config.yaml
d_model: 160
activation: "swiglu"
moe_layers: [4, 5, 6, 7, 8, 9, 10]
router_score: "sigmoid"
balance_loss: 0.000713
init_std_router: 0.00971
lr_router: 0.000933
norm: "rmsnorm"
grad_clip: 0.5
batch_tokens: [32768, 65536, 131072]
seq_len: 512
steps: 5949
Below are experts of layer 4 (counted from 0) of a mixture-of-experts language model. Rows are named router (the router's row for the expert), gate (a neuron's input weights, with its number), up (a neuron's input weights, with its number) and show model dimensions 0-159. Each number is 128 + 32 x the weight over its row's rms, rounded and kept within 0 to 255. Numbers have three digits each.
After each expert's rows: a language model's description of what the expert responds to. This comes from a sample of Wikipedia text that the model never trained on.

# expert 16
router:174134186145097109151095141135145117078153164179142104140099124091124125113040139155135187113181113106173123156166102130137091091080087137087126082133115167112157132111147186121142093153132124103164126132166142164163114140101081130081100086244176165111075104101156138107112095130126147118154106119131158155093130158165178068107150127090132119106068148135116136143055138143101087128164142099101168110116132116071165132097159095101137077126149076181155134095178107138143070194102099
gate0:179209133108136138121125062117063121112169161126143126118133116173147110107112150193140136148142089183145158124162118098061125121148075158173121128164138158181113159129098194111159122082087167119091103121126130110074128095153146122165084107149180099190121118159155090109129105123157167115173074116103087066160183085179155096186137130127087147119172103104118104146131169108177119147114108149143106148180124138078142113101164157107122120234141158146110105143076100100158085121175121
up0:114126113164151160114116128153087170157099126162086126100111121111120116154134143133120132085149145047191063149100126144109146152153085186099102088161121208196108113127114103155152149142172111065103128136132128132167193089130119163186118181142106103089142139139127139097167158108101150185137112115154043111098126105143140143105089082094116105112152103108143174198141131062096092121112162201110139104135054160136092115131082150121127130065151132168139161147128134176152131032126116
gate1:126134112110168124209137109154109103149062112118091104133061085159200142106125108185071105107099107093139088091148181124120125145126071100145159075104169135141139125154116142125147061115053126113103200108094138110124166118093171089150146126138101159153122138163111128125130132185134086142093097147069127142133121135117136168119167162176156134233098083096136149141064139212150163132156088151133090146124152123183089114089112073137088121129141097109111111137137147162155171161078119
up1:103074160177126153161128089124057158178134102120073165132150136176116109115167139130096144149051117099176099083146135191114120157136176123072139134158052121111108196133144170143152092119162154164139120164070146072059143110102168139163101141060180138160175118114120089137127139157071107171126126087128098098143116197115098093109181108164115167110115186144091132121136117155111144136124136128160154118103147123177051172096099149133146147140122163114151119106099127108073147169087080
gate2:152103183119119112152123063187113170104119146144122160124127134088144111166146177090131131125140097156122163163129115117112134141152122109130111102129149083184172084135174137105160120154092150188114163112153099048133070163114094172175061135096163071155060087192213118155181090147107115111118108086133216127068090152106128149196125137171092162176170172157108070115137134153120131110110115138170135155104141092152098153119127098110110104150110184126142169115113136082129087134144152
up2:143124144054123126106122095145073170077085142148092162111124167146170133152166171118159129131144088151128166136137126107154155153160131134114071093100135099185156074086135148107175109121102154170121170126109106115131102161124076086056115113132124102129113090087231134156162146149160089063150178111132168112087067069042115189157089143107151117136140142131133104073105120130104137178111093144164096144128179102152119091180193113163117127128116148167189112098099125103104080125128108
Description: Forms of be and have after a subject pronoun or noun, such as was, is, has been, and were.

# expert 27
router:131094190111125117127150145164131100134126154086133165147119140131167124054132097062119129117143079105127106142082069095091133122082139159169141102082145181138137121049039158148119108124184119095152156173126162144135091115151061086105068116172124139170097111123126123108108131135132121136131154141143177119165111131117159133047072095135085148171074151128183073129152126172104082106088079086120129074158161153098153109134105118119073099123135157188138092132163170049121125113084136
gate0:166103134172114160193087135162107132118150168169089125112129148144122156152168140111120151150130131151098118080149116170144127153160138119093188132108140138171111134084158100161099107091102133104146132113094155157169148105207132148103091083108128117154110166137150119135127125129117105201161163123103158162135183165074148123149112193109078129166121143091077097115190141213186120126162125159133117062107146162052128160112112129146095186122064090149085149147107131069072124147176037
up0:125168199144113177114177182103108076080112109164074182156137130104124157123125175123122120120156095123115075133177089176118121083140130127149137075126092153158180169082128159205106155079142107096129137198149141101076122160094107145149059120137114183121134120112043133155158131129076108102162130113107140104113154141125083063146083135159112163102136068126117111127151101046136119112114090167108106117083160147117114075087156099156150147155151172118186168098146146116158148183150141
gate1:159140174116148163121171154136132124136166130051110161119185166108163142087131097082081157079088113128105165103160141066152120049097081138158126107105080097110106140085200166151125103117056109117162101158159139190120175126182078123179165107127081117174059070181110124157133103127169112150128113128178114166102157101201179132138138174114109130165106166103086117138141202086157149098156093085114121114104116123140166132100144130136154115182125132136113137170127143142105099162158131
up1:098165194093171142113128144096084121139119139104130162099196153130168114135119086051170166137096106108144144114122121064089098085122115080171111122136092101180120152126067122189171115085063143135143152135166134142140118134175079190163116136137176085124103125084109111111141122057139104090115080120081156181100120102167137135114126118163111195100086110132129134112131164116111161168131079120119125161163108121177086217082084106121174162136128103131154096177120155170175092132080150
gate2:142167076157159134066134128108141097111148166160136104117127188132155142097111139075148107149140177144194151141173107119107158092078128131178102072166129123084094127141090149108130101126145141081146072148138153118100063171121150134168124100113131104098132072077173154106103072085081141138152094108140139120102086039187163156160211126137088113107125107169105108194183160121135143159123140085139133109100103104108152116082169112108207122142133158089179166116129125147188090089134166
up2:088127178093113124152168144138110097117102165171096133094110071176130073168160089164093124142115127159067108129102142190137145178135125081116087127115172085155109113119154105162161076146121111120059072129129124123111137179070115132117135159063114057128090151148119077117129117036186093152160161115148095155122170147107108148111096129136184108167156098124136094141130147152071130111089076190153115131138148107141122140166084124127134128153062061095059088105100108157116185155127151
Description: Opening parentheses, quotes, brackets and math symbols starting asides, such as (MRI, (1922–, (82 kg, "with.

# expert 14
router:146152147148107163149061139173156134122142132120081145175170162099116075147103095173129174131148090105129070113164115126091110130093111135099154119140100109133117130080097124116144136198178182133161153161182133128193115113132032114180105104122110096206117119146081160026127151085140109112122099087141184160095149137181191157112105095117177130098118157115134170138077136126080094127129083106095177133101097122100185088141174147117108143122167142166099173116183116126113106164124128
gate0:205109132121113102090140134122133132092128150175156126124097102139144140144136150130121081132227129086119086193120157133108128104127150156172096132156115073141083048157111186132169100116106104132130130118143090147107132132118082165085069126039113158143153085129081104055139157139061152113152161141115119112152100141157132134123140132162160169095145138144098135101138077167083128176140115206159130104089172102115134151142147116122155146202140149167207076094124155173101186115086095
up0:164201118164122128195144151169162098150089084124144166124124177142114193159107125172118118062175141129130134090142144085104078116172106081116119155141132119125104145119154133152187116131115106098166086152152127144211113120112147096121146155152161123191172091147137155080138140129098103165105150155124099086092097167078131082060098155119112168093115108085064110160114125169147206136155082117178081079107111119101186140145079148108129092185131175150119102138164127059111135106163119
gate1:090152165147197164088032102114110135092093113134126143144174160105165111154100092153114194148111196127143138185154165101074074154114125057138071146140140092105102116132088151125111194112103127121139199140123080179102156108110126130130077103103121078173102076147123123086120100092187102111102124232182148129107104100097159129106138139145177093146158120152155117152082133106149118116115121130127116099089097166110136088164134091142166116148161153098129124107110141105094189103083167
up1:209119144119143113123069114168124109113112140075168134123139157149160111140084105137118192161181121080126179190132152148130120127144099040130133177141099169112102172092087146162162137089148160091072150154136092127089123063129139170066089115082116116159130123105139098077123107108122110161134092173149118127138101129145116186143133116196129137143136111174137111166087155126127115101112114117068055063115124135124141153189142095081063143049178088130140134126119194161125174115142123
gate2:137125175147117095086070125137097141233130111107115163107100105104101069131111162170151080209118163100123095155137107167068133112129148087131115137102083128159118152096127128161104158134181106106122171117152133079186177140123155134209151088118088128123102177144074106166113112066106103109160151121141180103126090131143137089091086076074153102151147157121089100158123101104121130135120081079120168132127143128114144106113175107126135113039148114138163096151122133110168107142101023
up2:116205083107097123124151153157118141107083124166152115145138178147066149128154119112124130129128109152149112104038143089111102115179133143133138129111202075108099146141146094154089129150118090115051169141085112123143137064166186106063093109120177103070054129131141123140169111062117070136155107091106152099129072118078152112128131096083126136126140163180124135098138176152174122117102109130137120114168163082094116120098169143078163137119100141196161181101069138157143121137170184
Description: Single digits within four-digit years in dates and tables, especially the third digit: 19[8]9, 20[1]6, 1[9]50.

# expert 26
router:130114123178096149145137174145109079169083145105155134189143151127114054085059099174122141163105157133124085166167107066102096100133130196107123126086064135105114105107092152185174064152159116118117152163129187080132146091094088075110097062124132084134097113100099158092125135154080151180121160151099116150110174141140118081149185109136102131069082165127146157117085147154092144107093134057112149103118157141125134097116109183125179095084117107186134146087121145158121087161118120
gate0:119067124101188141193124129089095056113145083147146116140102109135104136115083152147097130148169194134206150157158128141096084083058161100112079123191114151110128135140101077151138113102125165180144099133095100094094078118098123086147166132101194118122168171131176193126136165142124110153115161109141150136113139078114081096182113119132150145155118135108156092122140146177101116155130087156125130099064118129133190111081138167173157126215078166094124162143088129155122117061125106
up0:120180178136163124172150099136110113153181150108142143099143125137084074091075138147121130087150093081162202094148148127149102085105050098153117177164105089063119119084103198112120113094118095152156147077122137161155079143163162186070080125111145096084098094126103131121066120137123129161142155094118093127087106109170157126201158088145127133132154140114099063180128146134131094165159180068093079156166072085156158148125116146119145149099121152135199092118106116154121155117121144
gate1:094133103181148118147151144142096163116167156146115139108139083130045135154149160110128137153166113070123130164168133130152130101122103113147133127142136130159132103099121153131118112153171040129153163150120181091184137107141121135147152121054166176153203135049074167100157176124086199147167180152139091157149139099160131172133134163108153098160132137072072153185086097103180110131181120114107082156116109120052105138123073120155082096071116150120096108092091119137103179166144118
up1:150154180130171149123109126135129076145114072177066171161123135157121104116139081114128105169172144107113127147187075146095131153151171141163130088114120149109110132144092155156111107137174150081171182120102131164180134165140195171148189121102136133172127143110079137161102156166050169169131098103190105141055119099147140105128127170119114168132102094146073133120133159102143178097079180195152192138074074159071134121089111131137100102057116129140139160107154115145107136095159089
gate2:125124131170135166149187172148188137133115097152189102157121129087173147117129155078168083087046135119127103208092110077120135125125211131192106118085139168170091130178065174115168148135153133135146114111114139125118099116118132112145146158145142184119172100111072186097115139149174115134140193135184086113106085102142108121093138131090102121148134113187159082130160121156061142153141108117124085074174172149097121179144155145153182114132165115083140122129160151193161116101122121
up2:134090131145171149147141120157135099079140169107159212196128168121099096062121129148088183125086177120163123147131130146129149146149118102073120155160146103151125083095161192125108098118095144151093106136114075143142153128120149124148086052104155131104181114072156093172088151159128094126110109097198114120142152147138044132111182163176147180172120109126128109093135146165167124130088063069069094178137125104107094143108058169112104143095117136147120124123170120126075147152078169
Description: The words a and an, plus number words and determiners like one, two, this, first, last, most, before nouns.

# expert 29
router:061134103068071144182127107141164058157128136101138120144129182091121116097036157087103166125164082144161119152104134109107071117062044137160117126137087125123118105099130163172144098134163134141102130135191136154126116138176106131153122142098139144156131118122119203111086146166110056148131153089173144209129106085103135133088128131112135151141145198123152132114141097126116110115043106139146117121172098157044155058099145136097135113138082113126094170126132105068102150124127114
gate0:132139120135107155146187144103157119107132087078204107110153102142076126101091072139119103155101126132134118111074165119133147065124123078136130152169111087122160087187147144093105078086124116130088132178105111149114126114092132103090124117113114175049151097133130177120078138144122130114161072110165176112111098128197135185140174112045105081120122210124110150087125100115118149160065118158156115078193077143070134117084122165152160083113078115164119110167114128133105079160120164
up0:122112129138145108074123103070167089109102131143115125122139126108123128090122193156154107107073159048108174169146103092105114148137128106143095089104135075141112140154124140102169044121133164105142102140146123170130159113092170101096151207151171139110069147167099126100108111124141157127145119130167145138132141131123103114162201170121159115140141202098115122130141171126198217128102146129053186164116078138180158189147127151110088160055140122133136117158093166119131120076054141
gate1:134111108079199086105101134127089087147146106098123140142103120131088155132164227112094136107092126124153126149143097086066122109214093096127124097090131152104017117166140113165070055127168207111165124170086111155108121150140128156151127079094109134127107143107142162103145108105159145162136130075125086120099169113124159117103147070155146175113130121163099144119102132115123137184138166103118088124154154125117179145207119137137094162126103143145170145077163192106133190126096145
up1:144179096090115120103151138105132138101090068135143093171139114127082136099148185111043112087134088146122160180158139101114097135150133117154146157143115125120093130137151081153104081125150155126104087184085133159166130150161158134172089126139108122114144078197158148187136168090144200202176176147118162168103136060141081072161148121191189149119138114149119134098096187140127157130162191099098128126138190139106140110196107122139094147073095151124128164123125169119137075097086145
gate2:117080186127130114100108092184132094117159126151090148066094107141120110147075162150160168157117108147134153109083202161128158103066118121125119145181147050140131138143101102127124137148140149124097171086101158153144108084111105121146097083114123112084129145163142166067113152117066150123120129115074077156106153133072099153109133096155116137136177120150052089116148101130123126045105134133167059103146147119127110105116088126115106148115038143158071101159210134102143159199136068
up2:095176147089173135078100157069118095107128085130108142130130173128132150084141059178171145145173087128113159171090176118117096123147105158099140066150166116207111131194092157134152093110180130081137113135076080138081126089105079140161155139113162116190145065107159113109154120163150122110159146127168121075117128109160149163126115130143137091075096067105156166155099156155179109093125138142171096077121161164143108152098143165145128137083078149129157077137133110085215136167154121
Description: Word-internal pieces like ess, ers, ens, ass, ent, ject inside ordinary words and names, such as Delicat-ess-en, disp-ers-ion, Uly-ss-es.

# expert 30
router:163081145200164104137106147129125156107151149129130103104088152106153063119094145185136108083172067083153093119104111107096110157066032141150143097075080217122185094101107173097153150159152158122158098160191128136142076133095113099108087083158097111138095082124059131093118094100098158132141170172124108207120128100189192111146105117111121135090105131144095116077122123126082150127163116113139148125139141191098150154140156105085119152161150136141116141097155113154112083136114132
gate0:113168137163059115172121105127114167121150142093096064201157084061166158095166153100137127146149117130149072096162090093123151153119105066157112134113152140139129153127127113125085089119056183076147157113156132063138175101101093127133120060152160103161137095142053127142140160092122081072113141170144099107135174156127123106147110133120076148128186172177153181177102118110143137137095134098163144095158066173137113162128149125112122146144183159072103157055164138104164143123151111
up0:115166094124181105090135158109161103082139102128152156125148136120134109101103164164160113107105132161098161146153160094130069170111145178153098111137128116114212062161101201113102129143093105174073121146107091147149141142156101095151171113135133161095147187045176143123087143150112130187131077085106170109102135142183128145080184148134122123107125106095135061178155122181150160170123145202085091158145134096116186140122123140139107159110159195156165081082125115131147111157092185
gate1:135057152134178108111157097133204128150127098105136124156155113141148114126129093192092081102158100117120116128170143103093071146126161121179100149120091172145166123187065074143156081117165121149134092120174182070123140147104174159119107071140114084171142183170146106142113134136124150142107130076142126124104082158088127172132196209105132173118094098120090130115125124109144165113107080063148126170123120168148161154141140102112196107176082148093142105074130118117059144149135065
up1:139047144148149094083135184180210103176134111129127152109087105133089095138129168113142127125149082115153131109152154178095132081142107060070126101186116142157091174178122174184128154104173090148117129119139128103138138102105116177135118094106152094104070162159080122142102071105076108178119145123103047150139098133151122151086142118160148161151120083061122122129137157079113143103069105101095156140126135134111072124088104148074137167146196106114061158116115157175163125135104162
gate2:116117114160075120091134123119138135113170130139138116148128098163193116121165124088157116118174096093126136175099175126123095154207122117110098122143156108200117146166089125095187173109110167104140085151127139110120118103140108053095167094138166163193175142155108148123162084113137075180151237163121136129099102115125169175140101117131156161131132186061088122140150118160171170147136192154129210097116121150080153136070115123144138168124154146078155153113163139186133159128080106
up2:070165082158155112094081162103122171123204060192125107125151122108200138136089083110123113101125127111108137150119090108102171144179109064143139125127111160164169145124101121129119106084172154157122076092171087177124136078091071118097143154145110088152211098098099110173156156107121159112119167158175123088130095073137183148116116116161110089109161178090160141141132106129173113132179184113145129119087168140118165131092166174113123165161148132175174120150167087157070129127163102
Description: Past participles and predicate words after was/is, like known as, used as, given, served, released, held, named.

# expert 6
router:127118161128123117140089101170186140129132163109105134106156168102095112119077105166092161147154057147150099133059048120079134111113125116193110122090122096161092092116084114142163124151105152122130128165161190144143086084104071084103084125106107111157093128087090125094118149099098102123097138125121177155159173082128133160079098062154114104147091140088181092095121112123144096146031090119102141114130159094092178080099153108116155150078176067142091172098124079160120126154092160
gate0:151092166123113144156074066121161160150150135111152094128088185191136124109150115085119163105152079105101116160083110137142064138167119135115098139115162116195135158170164105078116109166104163174112136114139160147113139170137106103133095138137131113199110127086103096166142175102117053171132074072112150148175117092172128082177160146155150158128129097201082114137139139140091084053140145109156075103136125106123137107135129141129168124114097160152180142147149028180080158170113164
up0:100125169136113104140147109124098082149138061185123080166146159129115142078155139107121135129176130108137107133131096146160111169106143120087152096102122062139113163083155165115084093141177136127115116082041125151068124198147084130118111043104077100141114076104086167104170109104123087169121171129067154133130081104114104113150136099119165104130108078130122109129084127093102120107148153121041109209119148097186117125092149147183118172089098142148159174155174088190112123153128128
gate1:132145121049129073125121167065166090120089182154077127100100106126155079148120118117118171147165143129063154079090154176131045115068129185188117144087108104093118175167092109111110196126138135109098125128123105181133152123136176124197113129116102123143122090142066139111131138108147097133126091155095142168145120163113173120133107134138083098217110125150097140137098095138155088112131097145173123090077106106085151144100082143118158183198133150115195119112146136120083161102080140
up1:086155107097116121100085130066154141160096164140096091136154130152127088118092117108104141121097159151125185112079135077183057086116136177144102088153146101086122169140172051143116146138147195128142186145104136140160184116113125088142164145076143130161106144171088131106116193099136085170164095132123144132157131226129168155142114144079184150160140120097077184107158089094123120104151077129186161069087112142079142124154117101123145169102144062123158128107184116127117091115119117
gate2:175091134128125133108151145135096109143140105103192172133106048127183042127149120179131080137138161141125104152171156095183135170070108130187115143148104120122123140125099172142174109092131125117066123064168135125089166122093186113080070088109122105105159127140088141100131117039108118091166141132135094117070150159082208123152143112130107119185133106143128132125126126087217127132130174156104160128163158065142166099065134163163115114133143111052133104122157143125107103126124118
up2:109147113161146137118147093176091097087113105119150120100108137122113107166119089066126133124151144104164177124182110128134120161138152097129134062139133160161190107160161097113139091129192078116140138131160167124139090157069102133156170188101150115132177109174191137115203101172115144131165110181109084088104096114118170125101150188096146061124097174135134170122115085152118147134085127160134100129114177127168125100092167158117131167190093096161116165129202148109142097107013125
Description: Colons, equals signs and dashes after infobox field labels and list items, such as Type: Public, Edition: 2nd, = Oleh Hornyk.

# expert 18
router:117128124133157107105056111162115097142114091131115130120132180130137111143109146120177154143146094143200121190167093102047111124101063158140149083096105129125100127119124132150205061133165174106140100145156158105136071087130145109169145120128132068163073158147079114131132094172161163167110056094128118184123150158099109093127077114097095075086149117110148160122100156124137072160068082098126162081161147154141186133056111171140166130129115085141084128123141130084077153099104163
gate0:120121135130130142182057124170142129187116152108147161139097147077087127107107191203135093098169128089179080132066137116142063172158165143141172145114100179130120097157107151107152114131127113150096122137117115156157089176144171099039111122141134067116135094134116085080160174123157094136159085155121112129106132103164131123142161150112176124156197071127161098120153164133161124198152112160132074103118123123084119128083101170141167105098088139113048193142157186150143155130120163
up0:113160131152135099148111167142137088122084130089085164175122094142128133166190112118201075177094090135057142119110153191108123216148174169110148110053128135149085117121068084161160069105163116096087150139079139104109119152166108150123160142097123127140121086113071132106085125082090127158100155102131068105107154086090073116140130092111125156158122104076079060169055134110136145123144122085089126181091109116144137160177135110119098174092121142129148081133153128094109165138150121
gate1:166153137106120150101167101123216095117123062127113117144159087146160137153147146128019125113166106170070154099190083133131112134142176081192090126112123127085142138133138141106173150132083128109108085190154153178152130125122163105080119058171106061096111166098111126099099083139071138150146082102118079110130158148129148129086181179140114126138147138140139122113073111051098093160160138128142140140091134127159148175132114164169094161153111076127123169136140111119054170139112093
up1:145110080071113109131194133194138135097139104107145098124153121133132064113133110165089093186083107117151134177145070154131172087134128100177175098122112081169122070138127092120161135142137139118161108168152108171080156139155168154108111098122136043086175101148078117206162119162128122166156104149125106203140153046105125111105108134162142124106072126101164095135129120082159137151119194150070137121144139110162106111105109214142132079120116139163125164143159140119103107128059089
gate2:141081089128179127101141117079157137097066076149150141082124078129132110149101174162139111098059106097081136153229114140169101106211136167139106081098101120135113138101194088156128100212098142088142170159071136119142132107099149192137096109151136099169129125119115158102104125076120133150101097126110138106076125125148139089113088117106124117161116078068150058049147106127120129133062128132109136154070102118133154103103138068124115187128157081125101119102099124138146111120079119
up2:158077079093139154132116136112196137161097108094150090082147174073165103144129182162068107093102152127166117124130096114141146114141166107148181015107074131169113094146077162148076080114124131132107100137108179130170093117161115093166083146081177161152188144156133067114098109104099097099135164147094118128088189112147134105155133124117109070113108102092125061092119125069108122136135130143128110136134161113124136104141143124198147097192203085153136143168138130130149106151106176
Description: Pipe separators and semicolons between numbers in sports and election statistics tables, such as 19.05 | 25.5 and 1–0; 0–0.

# expert 32
router:105095134110131143095138157158092132075093120126084193188116183129127154146066151162092172097131055115142124204077084140112107105129154160139102111108118150113117120122137174133152100183065157131106140171164126070190082131151121078149077126097132139152113146159132129119117114135142138134086117085116118148151202084181148147108071090107162099107112146113134127107162156186124137135074087037124136131153138141103114146166117118155149161045102101189115127114155143098110071173066136
gate0:116097094178139178093089091110071147163101094111124154070109071113142139158174171062131122130164151142133176121123126111146083114105148149133173170140104098120171140143095097079152138203123093165119135143094152064146116192100148165142141148129148089138097184058158118074131098124143104099185187148179108075051126071146127115047123118137156121118127126087102074142147170150115139113167111111122154100141162081114165139124150115161162108089073113051129111084148121134134154130130103
up0:124118073100148127120137107158222148142116109135104092152145146128074093159156091135103135113089137170134104110154153095133157132101152139159116095131166135086152135117133174150141137153136125139172160080074099114092152134130135099140143155120119155144134119183094129180092031079076123133057085167163172107166094148182117111140114079142100194119090155099144171100128073072093125104120120171145170120145110170190140127099143122122133165188166204217072141154134143123159111114109181
gate1:123163138114154131079095111147138114105158198156164151101135103071146167133121118102109100097144082125125132099129131163110176161114145143072086150162086117096189102104098128143085129201097114144097099106115140086124122139114165167111121099149071122115116099158184095086129114127088153139199104131029144167164055099118095075085172119174136099128173129163156218130115111133121128148070142096162096146143082164123130087116125061124137130094128106142118156102140173129147058118133203
up1:145089105086123168158139084171139116156105136099139173118146148090125107132163165134145155173102192097095146185117085168074126130149192145121141045137152177092080142163124096122127175095163128062136142166126143127137180145041129090153100144085144091030161148092043132097148078156097098126122088099107084212152117147135099112160116127163117134138087124161100119125147147084162146170140071123136148064153154159067134153106146118105150136122157108113132090140135122129086116133111122
gate2:188069135092129105130131067135209082134137187160190114192131154141079153161138099192152100096147107088115116074146134170182137108102138168121157123157178050159181127112135128166145155096096134128154142127112146079141123080123163132129167080173122134116156085139108109092097133108104113097110135068198123125144102160100156210132123096099155091138146133130134122135174123163128170198128165127103135135131142151109131130118119118083184100083155107190151140132136095189088113152058117
up2:137161123136132137129126134200143141148129088130082104163132076083189152125117124115123146123117164153198128135164106122169153181080080148116085136124159203110171204123096127133202135132134119097158089096112086146103205137060104085043105065152131111124204094157164162166137134120118165155162192115163134127115101101132079127097164104165135144184127121113144135118037191162154140157134110111154129078087149098153107086161118174148118163152134114141130137136111133146129139144106130
Description: Commas separating places, list items, and clauses, such as Cardiff, Wales and before which or but.

# expert 8
router:141116175118135132173106122171138103150126150100136123180130151104137107137126142055111171123145118108138117168121058152018155135126110128170097146080048136170104125080070143131142085144176089171186096170153176119133090153142105139133113098075096090118110133087113131094079125108118143121104157143092145136149171103131150100085134109115124100154084143168139101074095184173099154143104084129092132125115130136079172086118138098099135101085140108122112149064146045061066115149104071
gate0:165101161122187131134175090080120166088139112099159127133183100105132170094134132101075154105129100149089135156126090086146111119084139107198160093153076164155143120135109112141166131098110074129158078107126138100140147200115039141126170090055089113115165129124130071133119124131160175105120149072121177135141130150189147104134166169130142181139101119090098129115113134157053093128164162106117108088131143146082134139188137172085087100185076120142176086074120150127114095141168068
up0:095097121149143134130121130154121154178178110125121078140113086098139152144184152155132169174106115156189147185072134178150192130139127158135110143132112116109117130132106132160133093127166163104148137143140129191147091094073185136150114100101082113112144130152086161092133131057099136164078178084146122123120123090153092049103145112146185104142172195140047149156121125139127079236082086199121147107124092084128121154097194107165112169153124120125117149112162122121162130077131119
gate1:179154146151120181133097127144107114103107091148103147126155174139062170131109079135124170129097158078102124159152095097137118092094116126154118163117105103096139153194093104152171085140168117190060169070093194123153165121114154117079099130142129112086112187119085121153150071097097058160149137105171161110152168135130135178169118073188173136155159153092130133155139198111091154119177121143096111091151091113161171162110070117099079153147069123123143123062153124112089142146107105
up1:129156085099147128129137148118093131141127098067175211194109145128131178107174162104097149159089121121101115136113152183101098115138075157097089113123092142156157109130104195168139101099167131106086118141088138164126121100151093198131171150137123129066105110121088160184115093128131129089135141090055124144154160065147087113094085169133160149138120144130139104130156182141103186164133097176058074193128100165136089146190209139153178155138120126167118126115136170123134072105141119
gate2:103139136143133152160144117181168098094154126130131184117112163130068166137173176148150142143111130068151128069150092129099167135142135151151071128147137113125136116121114146159069143098122104089099108079138078141148126162114143109175190109124165122143141159114122188091054224153127113094174084130116109070132089094145094156089103052090113124122107144134105155117088109112139156088085112119087089171162170123090164112150113201198130172149148154125133085070134102106178158115196101
up2:193164118118049156094109070116180228102118090114113164070142119155129144144094121115138074095137114106140112131095064150152081089158153130073149135107140124124128090128136150095193135091101109134067115119148128121179128152156091112115175131113158115113158063067117160081147110137167198211159150112185121081108124118075121129090147152161123118078126082170140122100147104123145121131199136067196118109133163130120112126116110131156155142117116145141124138107076144081088133166151170
Description: Spaced slashes in football career stats and coordinates, the conjunction and between paired items, and prefixes like un, number, and Class.

# expert 17
router:116126236133130122118078154193154086096110080112138174146160172141129049146082132117151128151139095155113081188086130125101127141127151185107137074151094125127120107159136158106154071205161140116123098143129157125142115144151109082118072077113118130112093116080097188101139124116112133110085097136108198156138174118111136164136112144135107123113111202102131157056092165143132101087099080141105156113122160124112177055066125146161113139164124086171090131103132131120129111094046124
gate0:158112113111120150161132115123134151103113065170144152149132116172143085134108163083088167105197137104120099134111124201114096137109126117116161075138159126078191131109140197161169040110117162131104126133126128119093082105097107105155076124118076134060047117128163125174066084150103159163143094118145125102149140107147063127062188109071092183127112144111099140108154186165170138155149094122071174131114137191114195117133103166142118134168146092134103125172145159147151108120128144
up0:111139129097085178120137144108143133154118109188159132107137128121118075083113123170172108117133162105161113178186109130133117069156124185175138110198165206118146108143145044155136154128217110103104097187159069100127156091133133196158199179203154123149130150074153153156117131126150115116144122128130117166114141136094107141167111140144100072132126120134173090146107139116152108157108197128110106133157151119160166156115138077178159166145156110167122150170089153176090115073107080
gate1:112136115115198069107163152128143110039132138163106136150093116151154155105104127080139148117072116057129137104172094104098121148112128105134117122136060125151151117141122101083138115200045139114145086094155180137102129150133127119125141140063192091150119123061145111147139132134150150158087110111106109103194052177143127139086105077139156104126105154166061102203139140154092108155165167131124103122127150094127123118105069060105125142132165176113161174129206125088170113131112140
up1:152159143181087110144148155152118122169118104151122176134114145109068179028160092166074108163112095139160142155107150104157142116113075149131110089072090141080065168164173092093126176150043133098087120149174104149141148173095198118128082099100147080099144164164159096099111090118093147118163128109174100127138116169139142170177114077098092171171135124084092126129103185167111142101108114065158144069128150123096115116124160104118143145121147077115121113157087103146129106171100141
gate2:125112200159138144133163132143120115107102104169114104064154170127172104145149109094130124183117130080223183204097123151160131087145072121132118104192132079135146136129138111152121100166088105089117127136074128120153105163140091143116116083146129114100089149086180155087189151178130104211140067188134097117094143162161162175137090092083133133185138103125169160143166189149102143114194115116117174149153134105136130148111101171126126138138116090072094107150161095176161087127129099
up2:122168114106208118145130150116150200119115170066127110142193065084129185141126134110125209086055135121144070117196142099042115168156166115152127125141081138099139083167168166123126126078139103101153159067096158087092119142149130137168096173124178125135164116107137157132125141150126080086128140135149121151111138102111140178173132087118140100071132137133099123128109091104060127129086121090117126078027139137151134119079147148117149176096132089143108111119137114124148083159111167
Description: Pipe characters and blank cells in Wikipedia tables, especially election result tables with Party, Candidate and Votes columns.

# expert 33
router:091126140096092101138116073126130133148161150073129193138187152094141113128100095149148139183157112108153110175085146139134140141142126133162116111090119174116163084107028137063111072146180156120079155171159143188178164163117043112161102080157127098122105099126098153103101117122120091136091106061108128116083164149157149072101064128130098155139100174073157159149178084139138152101119090132146103139157100140100190107111098149086114143070101143147088112171129086111149105170107148
gate0:078185156116109127063111173130114179089202171131066072137088145136117110142080116131092108135178115168147122105088189150101152137180131147125148109118099100124151082123120186092147124142139133144119126064131104082114170162112161109163098098092140174149121095161150179123151137129119163121095140104148114107151114078138140092128112108120103096123086116085121190179108076111148112110114147124170131083101107158158175104142165133147117077101068133139232204148101170109133087078059127
up0:140158178130164104148127121188128057118147140104128076097073112092139111093113099137148188133182142133141158110119104170115130098159088144127128154118125137079092175128146178117159118122134156189119175079134045130139154109127184176082129139165172119084123139151142179186138138117103151125125121109173115137215145147143135162108176158122132189081167053086123171151163155105154125094149067118121115110107205114156070119141041105117141128104155088089142110116095141155115086133144084
gate1:115105127101129150135136060146106120179085127164116133101093108150091156142137113160080149107089129131121184194155106092123099112095103177149137140150123127072111152142183152135160105092137090125115197125129127173168140138107171108127070113059105142145085126132129115083078132101210157103141127105130066066149152089161169100120108197090176103117124080092114136138138206103123110158098113095155163101100147174111150116112172168099133120088120187161128070154114062091094154056156137
up1:183093155144152133116058144115143132078136117103085076079160114160132089073153111132100121137139167082137106109115082207125164143162136133148118088113164117162179119174076032116069115149070150142122122095126156090106150139152149147103087081148143126144191136114131081077145055178069110156117148106200130167153081084140129176111092075139132106106164143063169122170129141116121125178186096140136101152165123142100145124169103140123152100092130125173166145114138128157099128132149081
gate2:078130134154128039071172117123105097092117121106194151068155080108091147138106116147195150156186132127144122132072191137110146171123090142121143141205148139151111110114126142088146124210144118143139108106170138106103167086066165088114086130168088075105125105103087124119142117138067130115176112101140148191104165101097132125124130116138171112119112148124179139146169155120170119153135102100129204103073146099189186137189161094079151109133123162140118153139169124133180084146150150
up2:115164131148148139122082139089119061179135129123122126157143141144125096109095175143051173118118092171170129175127167173191097082153144149108184157108134136129123162113101136127161169166138103182126124158164153146142145133114185145107121146134174142113119194136115107148133072043161125122152128130169090146183215111137146136093054089115143151095119085139123155124097137097038156192134090149147169108095081131110175170162178171149143134097178161114118125188136140159115152118159159
Description: Standalone space tokens just before a year or number, especially after month names or in, as in September 1842, in 2004.